python train.py --n_layer=9 --d_expert=32 --activation="geglu" --moe_layers=[0, 1, 2, 3, 4, 5, 6, 7, 8] --routed_scale=8.35 --init_std_router=0.00707 --lr=0.0023 --grad_clip=2.0 --batch_tokens=65536 --seq_len=256 --steps=8587 --dataset="wikipedia_en"
Below are experts of layer 2 (counted from 0) of a mixture-of-experts language model. Rows are named router (the router's row for the expert), gate (a neuron's input weights, with its number), up (a neuron's input weights, with its number), down (a neuron's output weights, with its number) and show model dimensions 0-223. Each number is 500 + 50 x the weight over its row's rms, rounded and kept within 0 to 999. Numbers have three digits each.
After each expert's rows: a language model's description of what the expert responds to. This comes from a sample of Wikipedia text that the model never trained on.

# expert 10
router:456416417412583377538563535533473484541468462516599495531484499407511402520480519515515516484499440388479475437457528529528494488516533521489517488468493449411430579466514484545430495519519528555539495530564478439520431594410539620470545478555446524450565534483552611502389431416515517552529419489455550568482505496529442472537586550514522430460550590509477482474450430524569479466522484470581516594549481518529483553508508444485418554479490409475569351407529483494574487550549552553562440470524550504558490417516560512557484472496524510504523516473589567524499512541512493560567530535579465545518497530478558401495472518434479503401557439544492540446416535427565512533507
gate0:482450535509641534531527539485526479563613488626531471513531548508522446542568560454456539513520430451586489436451477548525570570435473574470494466506378488473546528480537606546482432420556507494529435532395570535476500585480470549478486490443455496580519502488494417495415399511461444503509464453463495494521406553519410529505476477569455417474570388532530502543438473593557470510469477477504530514510488587523452552427515597561544471492497511498574444470383478470613501508532570533475568448509477482512434387573517457446463464474534418569466591402522542475498502505404495484489449475522490431493462464532463483489486413501530470501491491556498494455506592454507501541394
up0:479447527405487505473417529424500514365484489519496538519517495537379436454425580457501498457488542499471421447562572472478391425525437422584506405482481532503464453571592422477432576486601507515465526609402519514581551443495494543507508516516466475504455523438474534524493452494451544507535551494542522403511614554504542505411417490498470468435546479543477503425584448546515410445491531541469371509500565510486556516535417466526539498460422516568488512461543581489470464412482531449448439451512572441562461559485446544524451439459440557515515496420474473410487549483488562462537518528477522447527563518455446519537451566455481471530502521535582431543549507377550447521530
down0:525464535563517498540553509539500496482406471481480561531394473470526592579417376402470537503496480446391501483536485466516535572601436569402557518508471454496498619543492595469555570474496451479491469513570556512540472476524431419480481573498469479459521533524460461435475574543585401487478462474448488526520521489445532631553578478538484471549414470573540529624437561458521490546573386481530528528543468462413495513544447529502496458484500479540526423473400513449453504496446533568628467464504465542585540456483598454542529525538551509526543485489519520533623463475482506496459524476460517454474553572486516487496575463423551516477425471486501611485510494553526577496416
Description: Base verb stems after to, they, he or also, often before -ed, -s or -ing suffixes: benefit, avoid, decide, cover.

# expert 28
router:478420441462576511610475453515478402464588482523541517515510451536456480489512484531419467477511546527518421536481509436526533546466470457536516567516442497566539514518462545513587558437512503437501552503492488558528538454466591458475605483430533472501527603473453513542553534552412476483547597415413424456471412436505510469548520424514459411558423486555562483408484549465420509489486514595430545544456490493503594520478460523573538533564418575553478570505563518466516525507501580455440473522508559541475563480557421508495540544529473534402443507488442483427545514554457589462541526390464420563422448409540412520600541438488514465597549446470506518463408526462495510578479
gate0:611543636541461512463463526554491490536494473523457434534488550556530521485540559447466527583469442500575590519521362545521530487536525546415430512518500546463510465520430450499509435504472572521512548566549398495529463484525347498561468500458483490518539335482543497510458471535512444443478391472429486555393604515535444510489369499478555565534490443526484426549367529462479487526573528490482519484457542536461444568380551423502472464486434542443541548525484621491467512482473475478495497496510474478471587533462474445424503473510502418430491541531449492476519442519528472564458548483482493497570577484552494487459550525475477585450439463608496501428497578429494550502499
up0:525454494582452554567500528533445424486522462604484500516492448459489474463497491468423518492545507570543517501389426450586575490568504484505492549593401473528508442502445472437599456479473512570513519574443521404508516501498416455563576497460529587487464399478507429587482572527510404499515450357438456454469529419488503596517441521428584536568526505559502484534430525469439521548532489602452472548493498496505457563456478557517512533512448552527515556518445556508518583520490453407493483555544569551495513456558504471477480413554527450405521527478464526478499515578448511526486531401469436585539476458553428532535537502551489489510477468558413478471362563504431569552383
down0:452507469530514557520534514477450475474518497480551414500490477558542528446478555576519435498409541515503631430468533485527516419510384556468565542478503531601494490457530520419557550517471492424547557447528584467499486515483520465526427472458524509475399604506543538443448510510515443502551557536520500521377586592497477496531427518561544498511476469648596502604570457484581469529500460456518565511533490519451511470447464400480496511556522503501488460516465460387485423510476528598420523474462402524428510521459578499524503516525524596549524523448517482483478553557577554426493430485473439460519565469395524544428543560573394479538442536583598421470490549433511565510490
Description: Line-initial hyphen bullets in lists and See also sections, date-range dashes, and in-word hyphens like CP/M-86, post-war.

# expert 16
router:434454501456515616526440430539484544545613471458520492452486500565445500569429524476558514470429491471554497503465462520519563522521513442412539546477582481446433460531521454583531548499476540442454509518463406479499522491468469523440473444497508441443499561506551548473526512566432510575484447532493378469572453475515449544565500539503547467422490484523511473491504464549561606518545452485552461539550437497418496455557444515555551546510452429506421512544487621515539516477434498487611500516382523506475452598500597453582602454438553523500530362414470491576523504488594490509464491589499510430432493475478602425483466467430454619450513500550465409482499430499517574563467
gate0:487498501527504449410504452527455419540435510528443520443536430516448534535595504509451544461424607450530530505546517467437570413499522548498471438534512541554570502574587504598527497504544519441505431518507506547528582431530500488570516449514474533470515497497426456521527499574518501436481447457361500540487544428469439568501481461530612545511485459459527484610593603389532474545562511504498489492504562562563582437416552452564544532512499584523499533564489559498497570433469494508530501646581513465446452496482467484428571456484496386484498548510536472539477554411509611481544433562527471463441540452566547503553427471494575568464509511421470479595469545551452541498576
up0:516511388423517517509579512500539523502517504546516451493412489501471468544556506414518516494506454520499535471403498456535466555384509365470522526486482534519465534468478483560560393528450579557514479520541533430569564581481480470558505482513528523540396519430578464506495516398390479541414599445504505529609480503473537507533656441457541442501565490457423546417440422502509559507450435506588444477506443382495436467480495548548443436469542480523545551485482436455509485462526452423465526434627488556540411483400514441570433511472523495524504580529502505520476461567436524528514472499497490522516495420445461495584537508427401488517406490498537454425510436521565468523471
down0:486470513544491454513481452456460531490542522455456544559537452489541489476497523440534516359427499528482568455531492537480597444480445482641483569491423489520443421560491576515573456552427479472470600501449456469544408553589582473379431487558370571449430565526568546467514492448475474448580466527558584562469513504467480551455580570457545464523483545560504505452612537401554463563480526496558527510520528462430481481599454511493435474420446436462609441496467565499542530500586519581562449465468489515562480457467472501474542505527511488553565470535554568479503520461450496561490551407599449430441458468539456492451572573516467482529479467457492499431547518512541533524559
Description: Pipes and spaces in sports and election tables, football position codes (GK, CB, FW), and LaTeX braces such as \frac{\.

# expert 56
router:492490519466582454585538461465498499447445516483537504564534546511507448538445455501456473615464473470511604442532527501584509398571468517528453426467477487373482442514541493516526513557522509432579487516582542463535457482460477494510549516422375446570535498468568583545441395444620579475495483405441538476513586534494535452509493515452578494427464504473510524503482535505448469497554546474529429515489525482449526458496438553553488548398510511571578475382543460510443489437440443532623453427539551489533516535532456548395442523488473569475552523581570484515584418546565451493469563538503492637528457569483513519456524524488530434471540450497514497476531515378600447508483
gate0:497456510487489517409493409541616522464551497496537510503504543436469529529501470455410444471486558490501596541466477498473524501471542405546500502561465441464572467484377579486519503596512479451534497545521431581537509522570503423570481484492407454584573540448465532521445489504545541529451535508522464386585555619599521486582473516482465456525469444450522532482502556510459499545562513478561460452476383432490388603497510481527500562511489499493524567401556447466452518347539528520543455549565489508428430539470450459494407416471483478577476541510479507546613466501501454564524476438514470540576530505567529548531498482424566442495575517558570532513570493468556375482492
up0:521466400402504535536570565531440520459523529450493495470540576462441449487508479456478567472485504520519462566508492548594523509544534560494540446496561529522376482546587417496530506518526449601491511504514489542473467526466501495408551470459673595495370551466549514531519549488447476521634512526447466491395476475487489437492524548445496490436518536451430495519380523468571445426515537437444551552535585500520515517522507447525512528580480402429558354497431490422526499584493453547491455478527459562512526459601564448555509444486583477398471576537568502483442500486449437486417551523445487490433478480495453482472519391500510502451441513433492505580496544496558546518509
down0:503480457467460551468470484512501399471504413487486572556380470475521447499516513543454451464506407530507539453565483502489463583579517442403485451517417407528536520459549539490542520532511489493610454507434591510482501416479503455560641463526510429506608448540437508453432402498444464583483461458472503467458529559512498544495568508575447579447511412522545495550488517444504486523539491573443480518440484479501576517437456582592467448484536507565524408453533554491551517523410456549472463523496580389513607458489459499364450476547499469582554436518606507468396464524507493498538484618502484461433457472456476413478494505531564481528605506508422541477498520518498429538501
Description: Common nouns for institutions, places and works after an article, such as school, album, club, stadium, company.

# expert 43
router:495459611578405443401570566431429483510482531449531511458594516457525565468407481502530467514415461572528459467477474420369489460513505574467434505497365531569582586431551489472520539452596493445551418454505551452461406458501499461569500527445530475518458542516483527494533537448451587508508521439522527534497572487430554528548537416459491497486473446507538558563534565578493462407468534481482505482523446436497490389482535462516456536344450526499527453387493553553489472524518470494517578458564506463501479504371507538454430500501481520532491469465431560502458473478456460496512552514521538569527442533545549514538381472475546475455547490515445429482525441519497376571534
gate0:556554530499486445589567491534473509482458417453430480477502532468478413484460522608554391397390489499441460530466507429517407474469424631491429439474583502462543589468511488492488560476448497456494498457518428497473518461443508483448562576526500439514569434498482512576485518543526566567558454454426396594376465455404401564412473468462488528487467535482478519508527602507518455527527568500466410560410510515588490506572555558520490489511480451579493589558445485391509482438494392510610487468510490465445570501399536519486583467468526537475480490449511519451480521501465473478507483512504583472528440574536451506462508447504481482536511528387517507511481487607503481469481
up0:554507492503491551597549497499460550462547492445414412563525592517475514414413594495437525470490605478462485534592451530444475525463427534465542472419460512450564487468510483514621500481480562431502538488429521433418502536511524421461482500549448469502473559518469540572607544434470489568514526502449517615488460407386475585478498489489508573445485509474506505451437596527599445453530487443496486502490515487548473603619485563472434560521499466488613490433425542561565572484573474463460420556573568421507430488428541503495544545455491566451484534505554468487411491516446440570528403505498460591443459502427556473439443518476560545461486509537503519495517418518473489476516
down0:526596498472586586479446490456526450540504511480508449451431477523499454497434550545530538465499570493561533612463492485442526612568510479511506480504511560442479437504442495476427430423441516556546500524496495385540465511487503432467503500457410522499514545510407477494470547500492482556554369434483496338412552483504447382515421352505477463522455517516528491511489486516396494614556494454447539444483542534570587531542449564540399501505518587524474502517496504538505507469553507481410534485595499504477436444595487410429542553507473504470481521577470429583492534552540551413438416589556550439433568534427560446514511453493486452549526488484490464503494457466486506486441
Description: Middle pieces of common nouns and names: en-clo-sed, Fire-bra-ce, land-lor-d, plus nouns like war, battle, relationship, expansion, vi, fo.

# expert 58
router:528507597449554552491539468453505400481433523424516495536575484528479459466546501570399547559515463532480497577414458450478483445487499549540490476459456522465487550465540436536591481502536565547545478509524492482412481484533520528550578515489489512527464487577516592474496493529507579415494560524454427506497528469494535424468539472462473511418603335444556503543495474515427469532484539491496379553544493563500505445532515541592504462449464418488425583489515425595477529418435528515540489564554551531486533481512546489452534505480419449563481565567526589584546450473557553526567432543589572488531372500497505623506522539343555542477503489515450488509441424489427543464559
gate0:553536503516470447477502394529451476566504478467540479515551594500484508514510476541461534537495467404369559523527596470440589422541477512420538548418465570489577600525504540531557502551438479454497602399502484459491387478442580492513515530526449415500531460448543469579508528500523482448504533663619425495485486522545537527621520553479456429600425519449431531478582542558522540470522438434533405520531519521556531524511475419568543490493489539555510567527438522411513455462494478514457572587469513519509497465513513561550423475406504539469520480438539471500593579535558423512509519541457487422478531504464535465393506442431518459585488516522455568458507530483454480521456
up0:590431586511523507471516465505463503511462404549490446509535574492399503435491484545470535539556443483440499475531577489401553459549416442432537536498470495504503565470577464598538430537455397472512599444520540450456468440468489465484567499481496565504445491527578518509555524503541515461532537568585356532464500408481528552570563583477532504540531455519511484541501496519512500506523564428482423531511510470534481418506514406574528500473465430495525463598528515423545474438512486612471581573513518574510535427559522498489503470384503408448446501416562442487542529503509475464544513545362423421461488494409492505451417437483549470578539498462478521495401575566421516566533
down0:505453512549536535459526533548507557458467508460428594509514511557415507494534479462469509513494566554414493413474491465502511499471520480461430544535462441468523531537467436507434572454506375487470524505508355563502501561533504515532478520479452480524504490440477484427542470474495491473579586458471505593516451636569552406489491471476462440549545573452487483469489475448559483587439576545579556558523601464479372470595484403470579463529616502501488442501475433449491512531609541511498494457502436528461428580542473467502496466441374454530515536495452500515486442447478474519583447464564455585583514495491566490478427539440581533568471536539599541406412496490576476527576
Description: The s ending decades (1860s, 1970s), spaces before numbers or units, and unit abbreviations like ft, mm, lb, p.

# expert 31
router:591462562565409522438493582521522460425493498490443543524521454503589530525555470421492449456586509465484597509519463592448421468428538549446422433492534525561555524507457508529513488425583507587503487392535561503628469541520552532456473435467545486459558458476553409493340494500559458562523483446498567501471476480443533461535474469447434488554445427474505590585490503448470518424537543488389555529508437547476496494488537442496443523420587507468593459497524605541397450517501624517481519422525503587444520487450451464498467455590514441561485527525470523483462576548466505474541501458446449475500465527531485449511458464559426516456535472426468535429559503545463413537493
gate0:406552562483521525516515472452472575529497428516518498518581466488472444582485473489495523460530488526538441423555466434494535545499548500499533450451509465483446493516466531441354430536480386512460469504459459522377475523472479618412466578519540492532490524439500409575452445488521561508552540481538514474513487443540500509439547476525482583491464509561433598531468579497467530595498566533599490507484430480532513561413457478491486472466553427545519577439496404455505656485485604447506588505563470492512581454470547540498449542526448458491590462462498520450553492513553574416475443677484513410552462598516483536451550571517533438560523523512504438496490557500499535481413
up0:530502468478546513470483466563548552444519424456475537518521470527569533489492533565417532551530440459570428510479569573521588508622576500504592448475446520479517389547497485517500534538428532503533495443493490501537528430483562459500545425481546441525532462500517519489460569476484561422548420525484474396399512590529424521551471438504380560418541597519523467475498476496544446427407497514524478450504572539501465517559516476413508387485490570561521528553493568529458464448466438477556465434480556518607530467439489507568542463452525544544508538591512522472457549416554448537482531448380510479461451487544427551487452569497485509528557592542526546598467479439559518332451
down0:557401474500509441455504572471476395529539466446515464439457443583500457547536575522499520453394480448480464612596551519501514489444463434459492448566497487465442497424469509495500522503508527508573473436514477522475507436503474426559559569558443426489545545481448322541556466504474448526450507418525500566484508499611514491524452546504484515516421477410470542408539484421498414585542493527454464531483517447526459559480397465459454505391569418445460471525494517552559444549508457408453492580464496512541458473511586580525504525564517479410610500508486582432527408491539556497466584484596554496532518548550508533495533474428406440490439508428486512523599459504501495557513
Description: Stems right after prefixes like de-, pro-, con-: de-ter-iorate, pro-te-ins, circ, colon, distinguish, de-ma-gnetizing.

# expert 55
router:526542598506400556450467525470491412491505542558532601498520464514520435488526523464520399426447564459462495571466555589537438469437438533521513558462495526505575635454516509522588409512491499459555514512476494607524469535555403475552467508547602446569535582541508448544432495536519521445492512427569427517456517549540518464533512599482545497609501482522597535515457481523504493539514515417488563449508516437525485467481565450547460492479520574451497425401528550470503375506532487477544545452404472476473476464399411450471477468430521505567509512433455562421523536457495361408547495479546511510498504454578533481502471438545535521492533536520610495507532480531456414581594
gate0:586503492456480504547485463434435428521496525570467500468412530439436481598530558473539439528564507531550463554484486556539537491480576528474471456537474503454522467521464468528563417585469498544487455446537421590522492420447535430518536511494481453522468585475577444504487494450455489453470446568492465527408490458454494528472489551488402462485426419431568535391504547419486620463505447553426562512584558469577483476562494486471568505562519509436465531640474537469497564436477475539542374566446504482473597430474474576552484474483462576493536578465494500438464402421507496518556527445526461438521555427592372557541558545451512543549549487524521455501477524460478591486582
up0:483520483513565439524579516513571583412483405546479489494522540477512559490491531588585442442486501490521565518567459543484406496571497548477496475511456435536532431461502506536410611424567530589417498391539491480476490518427451482468486522527475508447476458489464547490452438505510515492552460428491460430485462524510481604494524566466504516493478556529415469499522447479499470453512364478485383533525421554563527582508480509436577450534535423531459527507468501442515456508548541510468554408577424470573464573532568599501499476566485464462485518524611475434467547541417469511463496514493525508522466534491531379485514531620503414519378611532389558539447422473550507435442
down0:458536545509665591512445378442558470459549479475485502550511568521542459468518392446473441437320512502588578507449485492441501434481486445536529513490491546411501409485448584482490451453478489466468514478557422569516514453544512609531504456426472440518511425498544548551448476695474545497496486508470555538488505545465467458651584561481474490459491468515501559459479525539519509598533502474500489541510557461487525406551498451550548492524604466512526503542568531580461479420490526526529513523583529553537558499433480595517471468510526521515577443549437525506546517480497578544500507454501538479478454527512476503582495534460462471482388435452578516533437418491503523467503
Description: Word pieces following in, out, over or for at word start: out-flows, in-fections, Out-laws, For-far, plus suffixes such as albeit, enjoyed.

# expert 54
router:464528443453495488522446512540509531542522491360583482450493568527456599520469432539546464510450497550502442525440510517488620456458488499553561469542459516471412423494453434385439563450423550450540490549478495497517432535502573530416552535587542465533481516426480476497536468514562509493486475589557496490489517462564547474504470427502444584446544506553443504452455476506453540464548508508481438463465512515449549445568494458436506571450417403459442587551492608450458571530455448534494449522500613503459498581504577556601556535540533548529540426570463523467420494442588549518513471459466583508595529524434496609412548525409494560454459502566436417560533434481508561528509
gate0:440555505505565498575560573520515490633543495412532538498553553471456495604619516562478424464437488427427518541560508432523450495515600523504499510496460513487457499550435537475573470510443499483504463492464481499488521525493469427503517543605472552554541515459488614578495468549526427499516445448453537436490479518525462449508516460476488506474563473465498559451447510482518513467624531595524444555437586570508496486424554618515566554436533454433486565439545478487549534448479461499518574510643495513554569514444530508501475505507485512543523439591495430678453504450460489462497454467560578554492554495524540530529475406584522547473519456517467634517601511460519474583558
up0:463425546449470462512455520487488458376550483534461610494503468465461472511439499504533473520451579534543395503458489624467543473507509510460509399436501563634525488476513441527465511473537524498567492502450552499560468451507377449536569487494482475454467496500470405455526589482478561492460501499476415492526489511459535591554342494446525485532557508601494519432489495457520527499607524488407453431541477447365462580563485416525520497531398492414464459503445561481543508520512504419431451432424479421566463497420513473487538468516459474454516525482629586390535497439456454555554530605507485470418504480536454431521562475534463501461479488513523461548434495449489482554536
down0:485528456531447514464531477475426518489498533482619408466568502545535554490488474425548488565416415490518526534384459523416476486460576486491493575615486578485500560454573460508404502550535468514526535508526429430527406487503579462407507511523515545488502529482547489511465399437545530544493590509520486532448493473502518541521511566632484454488512463493446488493515522556490512398599486422515451543473506437555493567471503523481499520410569645564541483535497529512458391471518544534467546476457535496440596504450509556562468468507495559422514496529469528446461467583497499491502514550430456513556549477559577531557468626531490590593528459579447405577426569489447527381494
Description: Second words of compound names for wars, leagues, events, such as War after World, One after Division, Prix, Navy.

# expert 8
router:415445485511484532492457549430459476576594571478489499554477425460414467495396481478552526437484560485484494524450531465534487453467472512447426519519499453426490475444529491559553512473420512619513466479476555536555437467527506481476522489422477586607429595537507552545470518541538535520532476460467504476626444519425374418506523393422623421456604460517459552477434551493565486431502484498466444489442504503508487396541475479491562538428431523486443468505523525483489519445599495501513408572487432454477384540488472535442509553465556576407565461494477562500495509471529475530565618510507448516461470504555512493465469553422479457616552475466622460552490528531549535540492
gate0:454419416515535481487564487512440478499564474464401517520414451433525492425509487610462454533444526471455624474447545506488501519573504514476520554505510549528512506492502507428534463501432559559539561522462494515454526484523507550471464505460495491393532447526467537534525442407476549626493525501557603542596462473513432444496527510464534451433533448551564539500456593539572468526639560527620483585560475510583514549486554506487446526427417533458531556535587473485431429404521479429512476444553423512494530468494540471565495468477492545376511417473544440635479420416464547502541520483499435550421410551484497504493513507508483552483430517493504573557500554522538499564392
up0:537499552547482524479476435556380498508506398530406579504562470488530493429481529508458500462471533502507594469493467434469466421543496624522505525513561492533453558438453626478522422436467457441522445477458467483522509509561501528444455455498453407490601376564520474486494470542537464510416457493480528536515491563576477473487450583399527559623510459555501557525523542386538514523518500476495529448491441455525542466525530386475480553471587580534453408523589506584515529518453510465489526527561460514501515522552450555556439454501412538480534383567494430561481493387532573501497498523507480438497536476555490545456447503575508441541511534441454481587591620564517447444557
down0:521494433514466536396557580476508520505467546501441614472479418371519476392435525493557454533575466459421517450489609590526438591537507462556435501461523526532463553507470511531504395447484572577459446492489583476575469553571576460528473429480507481572472438494561575512531502457546464531571550475507518403520536498504586559512494481507483448542553540493470570549497585498548541466450467416415478499536544487533410481535546497555508616588516429469566505532449520471567502430517546510553499573399475578501476519464581481493541570503590456439473565509537456542515472509451398457516366461435501472454469469484452534577468455552533480476620520475491551480491521486470543454535
Description: Token right after a verb, mostly pronoun objects and articles: him, himself, them, the, of after made, plus Seeds headers.

# expert 4
router:508509410546549491581534481518455607444477557531497587542382427521523511475513526530482558521530577448469507581471538520469446476417419467516438441514386500414578524463449487484541561513385521499509477602559480506457524472543531412422615483431532513523364429552513485482513431468526480501473475526517507488478478443485490559499449469447540415516462485513552486495557411590463539505461420544527520534446490467497603510580473433490488494497466509494593610477419599480443466481444462479542469516542413381551504575510578508406465455531417510482526539481443532522492411431497529476443499459495458497495484521470581445451538580495551578492409405530449497506462466486512596525508
gate0:475478504569515486551532523413484473499531469515556534502485458538536489547501501553515509492556507411515503553492644608498473458413359561565473438519521478439525509563583488412398527564469575554470503595505496506557461484585452481551562520511526550446531578438482491582434545467552487485493455513456551519541452497409420517466527478489559564459451544572495494478584549480545589532545475448462539483473533498549438516502502604602476548563427468455473485507430484549491436567511450436508428503520613472509629482510503522460482547466503414484573553576581436498497471451597458429452589487439462565519495524492472558553562518586502568550535541508482400448458537472421463566536
up0:529603400496514645524542531446562504508458543536438506422516445546526514482532538392545435484584569565513449521517535555581569454521441499540504492485454500477615525435525441493549524530442435549488477477497471552415471547503581489471551544532476431465474574524450593481537624490541458533608502497474490526560496490507482515455527582519486551462482535378481469560534502488467541516545553494414493558513461503476528578545564549480554486523419507456504484510477488485541363501606509490452486421537465423431447630553583486540532521501460513479584421460477514543579549435536482511578564429454512513527472440551559575531501541458479555507617530555488565381537482518461465467517
down0:485395439486575497497508483553534533393546398549597427467560446500513493509480497451505417561468437348459440475576483570436472569534595499456537527467540421397481496417540440507492440548522489502530518438483511465532472478508538467552465538517474521503451557548434502501543499540547520420597542515475454509504485480462574521555451437454482514540501419525453455491478433498470506525521555524540535612444519407517418586487443482451521551594522550442449464404481549485448505499468486499450511523458510535510495551603519430490512440439485392493475528530498504441516491475467540428390435498391463484513577493648530389444433529570481517531501512524506640446498446487450453522523
Description: Pipes, hyphens, en dashes and line breaks in tables, score lists and bullet lists, plus openers like Ban, Tar, Siege.

# expert 2
router:503451506540486553477463537575436398419598450468468464486485478486426483475642486594443515557627415476452502464526524428512484494417416434524452445545484483537566522538463475652545542492498490541568515545517515512473527581578549489499540473478542513532527470445560457513483490459558469544540485536452553490571469468492557402510440530503447466468419470549474447502512529467553456508457458483448461474515438529487455499415455583512397565608430557454425498539536550499407389474555485486559454592541565519450559503607444529542481496564503504458521551518460516514522565518447560535539535421477447546450381469584512469588502480468481466579530476518529547414422453441503541538474
gate0:489480472520429489542555555392558484568516545532509477442571516637468566496455519425539538471502439511455528541467567526446490521393434508533447545524445438496481500470440482634482547476487450545418512506361554417457472540461559463508514436566496453453474479533564450486553435497515410514572618487499525490544521553586524551499414501498477537533515558454467491509517505522469408556580549541520561553529531532482493496585538596440468546476470483483512480416488439539539414491568418518501486417505457560554486492478541500614484528531538465431482535434493520470487415488399511448505505486533465432355531517519447436494500477499448486577492512572497460525358495483517648539468
up0:436447481486486404578495519582476481431554531507531405495376393471540481555495517485485548510498534433496515478591462570463543542482496495439448485443443458506490481514628495521532465504496562570453544430519461482535457520524561442534543445489457515471445592450520500432587549481501523472561475555482462514456555540491427501535493587470492483526421554516501462548517516446540514566522420506503472406474464524486542602502454510532476457444506618448521440438402419457564424505562455516426440381543431548450552455547462596437457481488464418541565461586496426543490417545541490446485544482632526541497466522532472449562520516522519509440473530675504492546442482554576479531473
down0:469602497540533560413449540535456452557465484488547551466515489453519519483458435530529501436471484503456559475541484439539568524449557612500568498424536557499434485549425552497516497570430443485500486429472580449424550516494449498431546496491492559491424489501360573576579435481492521531536469505521443490507467495457518440492494586461491521526568427541527437454546478462549484473464518472467536487425479533506546516479529401553550461478543587576514599555594514508464602489498508457570554611488458480454511509446460531527518457497467492385528589387485501518497603482531578532585587540424595616512477453542506520573517548510478619557499548417546570513545508548434472551578
Description: Second word piece after a capital letter opening a proper name, such as P-et-ah, D-ra-pht, en-zyme, B-le-ak.

# expert 14
router:546549494449445460501485446579466551466476415502465445459526476490505492469456512500556451446570563510564593450528575586483490503552554530488521551517500539529529461488444463498482553424451527487433529481474592527553476431540466521410443576486533491422560469513557476423563517522513563580539551516508484451456553517576568457446440477465415421568421563546385436518520511429458480483476481466360479455393440528457545549532407505407503490446478566489560486496554508469412465474521537530478474431521497473399417518434458578450586406573463463492406514532471513429551562476479485601486543462439552480543499523536453442446485456474528524581422573457472454597560554542561524476425
gate0:528511568383459405488429501533546416588446567477453514569521541558430436492591453500503466517536488455496512465577474495595500432508550464534563456514508414495568416499456527464540556483444579535580547492620531475567531446552529471454577524487568556500468538445480457495458477475453521565397483583538523490491569458493531500548537460443492450436466564468475423596515589464517457480528509386478521491552460469506526530513536404510544439455474465541479509552483466427470484546548501409537414435533486538587566536500554488447530525515449464495455549490432499534468462423388440468445599550440571604531421510441490384454462485504450478456451547413541469467480539476514441506589
up0:488541503542501405541541447594506506517474442554443491513460572522528497485541492489408526560515542493534536487598668505575480421518557452457497512509436482517502416465473478457537470448419400444437518522583545551436615531441523518491476508460499438471624398483540497497502475444392540484488562508524543440532497479448436457490429453526439557501535451477529419504514663443506555527528463577454499467448493493454525494407497468497501465500459581481396572597498477480518490572494477483493479435443505485555535542538514547556576493508463584507440565498505446507406491439464506518559472479516518550505436603453507433479396524458494518492513585493442531451482524492555427337488
down0:441492531428563518363531519505456611283504594492575500530459512449538555470463496444544429555465514515488537439458375507510534493554515550505575562463542499510488531575502402577521557563551518460499485440514542444436513488569511483447492546452453534538443581478519464560570478593570563468500528513557502530502452516511529592437499539443466431510481532439440475435587438444535439570489486426464556463580543523528521475483457495440523529438550554489469451497549527516554489552469448431499610567492528501560483523583418430529511484503497463533507398544503542576488489530488525415545505550530516530480535473502512566431580544530413458513474513471513410463492428500403462516595
Description: Inner pieces of foreign or uncommon proper names after short capital starts, such as Vi-age-m, Pru-itt, Seba-s-tián, Na-smith.

# expert 32
router:459442383428572453499482531497478483441520462477565457473579508530404464525482536569418532585476415541508414568475460421566633483485515509591517473541525431417524554473594385492533519543507574511460530443477490518487514536443489414447591507490537508472473486564524474517513480453541409419535487500510452483507445430494517543497490585452577532554522546498502553533481437516423454477511471458467409499519446503437553462593473480561549468477427378499540509512509515434437472478470461456481523479547597590562476517529560584475532534527468425443540486536514486457525463455512567444557439584554485427519505565470517543448529571412435497482404493487438435549387410448541588534533
gate0:473455485512503456541615488504433504490480494601534537386601544505454476449531523551472515488391451500577470530492489516595515494430485531463477485539546528493468503451505478572537587566430563469527516379471530470439467590502504506489561524533580548519430462394488530584577501580470481506490489518483537540513486487410474614533455555508531524541542493444493634425457564617572576556493497494464460528535481526534488548490605546574557535548488516509474516540468575447627501481423421455529571451530458413521500605454556468601478563493555519446571416497505545521467571485441526573505455549521548428522563558516491515540576512445468454545506391533482460473488485535509525580518
up0:528430490554587540480560495384473439467455455431553501580436547530563461542569526506465512449533566526475516451462531533495462508567444580557445416435446454563513516472507508525516453522504544637513450405568514547497520451464558518534527489464571565527576457533519497533507544368601560523477482475489526547489468481547517492475502424616431527425454458522480490544449471534424469485448489489534474595450433537467525474492515558507416477465478484547450473488490437590412611546418488450468512503520521587457523515586379446465432458470495496511438580609425470552597470531467468375431549400490472581433501488551561521558552465468544526514515489556477468531447501437496541503519
down0:525439512514494492552497492595565526451463484561440520454627535416545474523509534512430533488609480547465418535392537497438451462512498575496565539467435557554516464502574513477502511588557465414412525425526538523474439535483485558487559473507455496539516560509515474626566487525528457474480373504601503526537448468573466535417534561552526464581479532441438537474497540503586425537503476479473506475464595486477528538437423632438597509496551474530624461602546497426530463511578548495444477445424468512449478534451582514444451651407470496522500495514589472511531566501472482456514441524532477466496571481578487501466493545528454498445483421504439559535461547467505529521446
Description: Unit abbreviations after numbers, such as m, kg, ft, lb, cm, with some initial letters beginning capitalized names.

# expert 26
router:500464480448547372537524529507434436541437506554600580406553452475444458486531503529551455561486403493560535443470491536519465494578553523566502369484539399529452531453510537494513482482513516470466465463528507475534466527411497399565542512579555486431499379441531569552430418432502542507417413460551546461575572564524522544461458456469524399430484481570575582427515453515560472546540415410477500482518531479550525419447549429549535555411487546443536472454474535422514520511431517529549500489462555437572473427529536476464478395436470507457496520525509553522481586432472550545542484547566502508513393575436537482423538468462526450522525400547508484537451504454479502530509
gate0:461461426461514535531424542523587492492554472635494546441464471475552524527623526383459530456557495482507474504504460516502500500481438473527500498494513550473505591446546421473573443545481471545464516470519493535531615475485537488481517389570520473447531421541502425578463602511466518487467396473483500503451508501528543538549455583554465517521455429449478403615542465572500491503497503555426493429480592519473511543475504507547540420493538488413555558482506445441539466482608488428384571520432475437546462488450488464501445437444446409424578532471535448435540537382477465478446567456559443417474576476530463520558492520608489490514386543449478424561507538476471520458553
up0:520454513527443531442471499482508432475536534357491454539532485507446469434478521521509478511474515535470540556496510428452548447496479494491468510558465469454465482523454596553408553536451491482546510537497473475510430657531564438504485527500467568568522543507494505512619416473504434455552576516484628571636446528480511533467537433430410440610477587577460559401449528372571508471465545420484528530539474474508537469499517488445521588507451483525465461510497488526390420483462501574502384542540498550475527442490362568467524552489582535563412480534425481464519454490467483583460460513471594590483435522485497541491500481452489454528551498464476574438480400479493506528489
down0:410510552419415439437518470502556448556467478557412395406548451477498476530453518540456476523544435496567544457486434523499546465463488498409492502497471433495496455544504486425551394589557438584510501519511662557510545538386519478511438419458459453505581495467509444441489511419431550549506491411453598494562510498585505552527425490410500573529514457510541504535531431505506549483463489520552493500495430544502480560499579458451545504565501489516531484526426456441553424536503518618500576547525490489520475516502481427509436581478473472472496424489533527481480474556494493472464434462412482525426519364577488509476531411557488537421459541516582556450443520451373516428543
Description: Adjectives and numerals after articles before a noun, such as other, new, several, three, substantial, consecutive.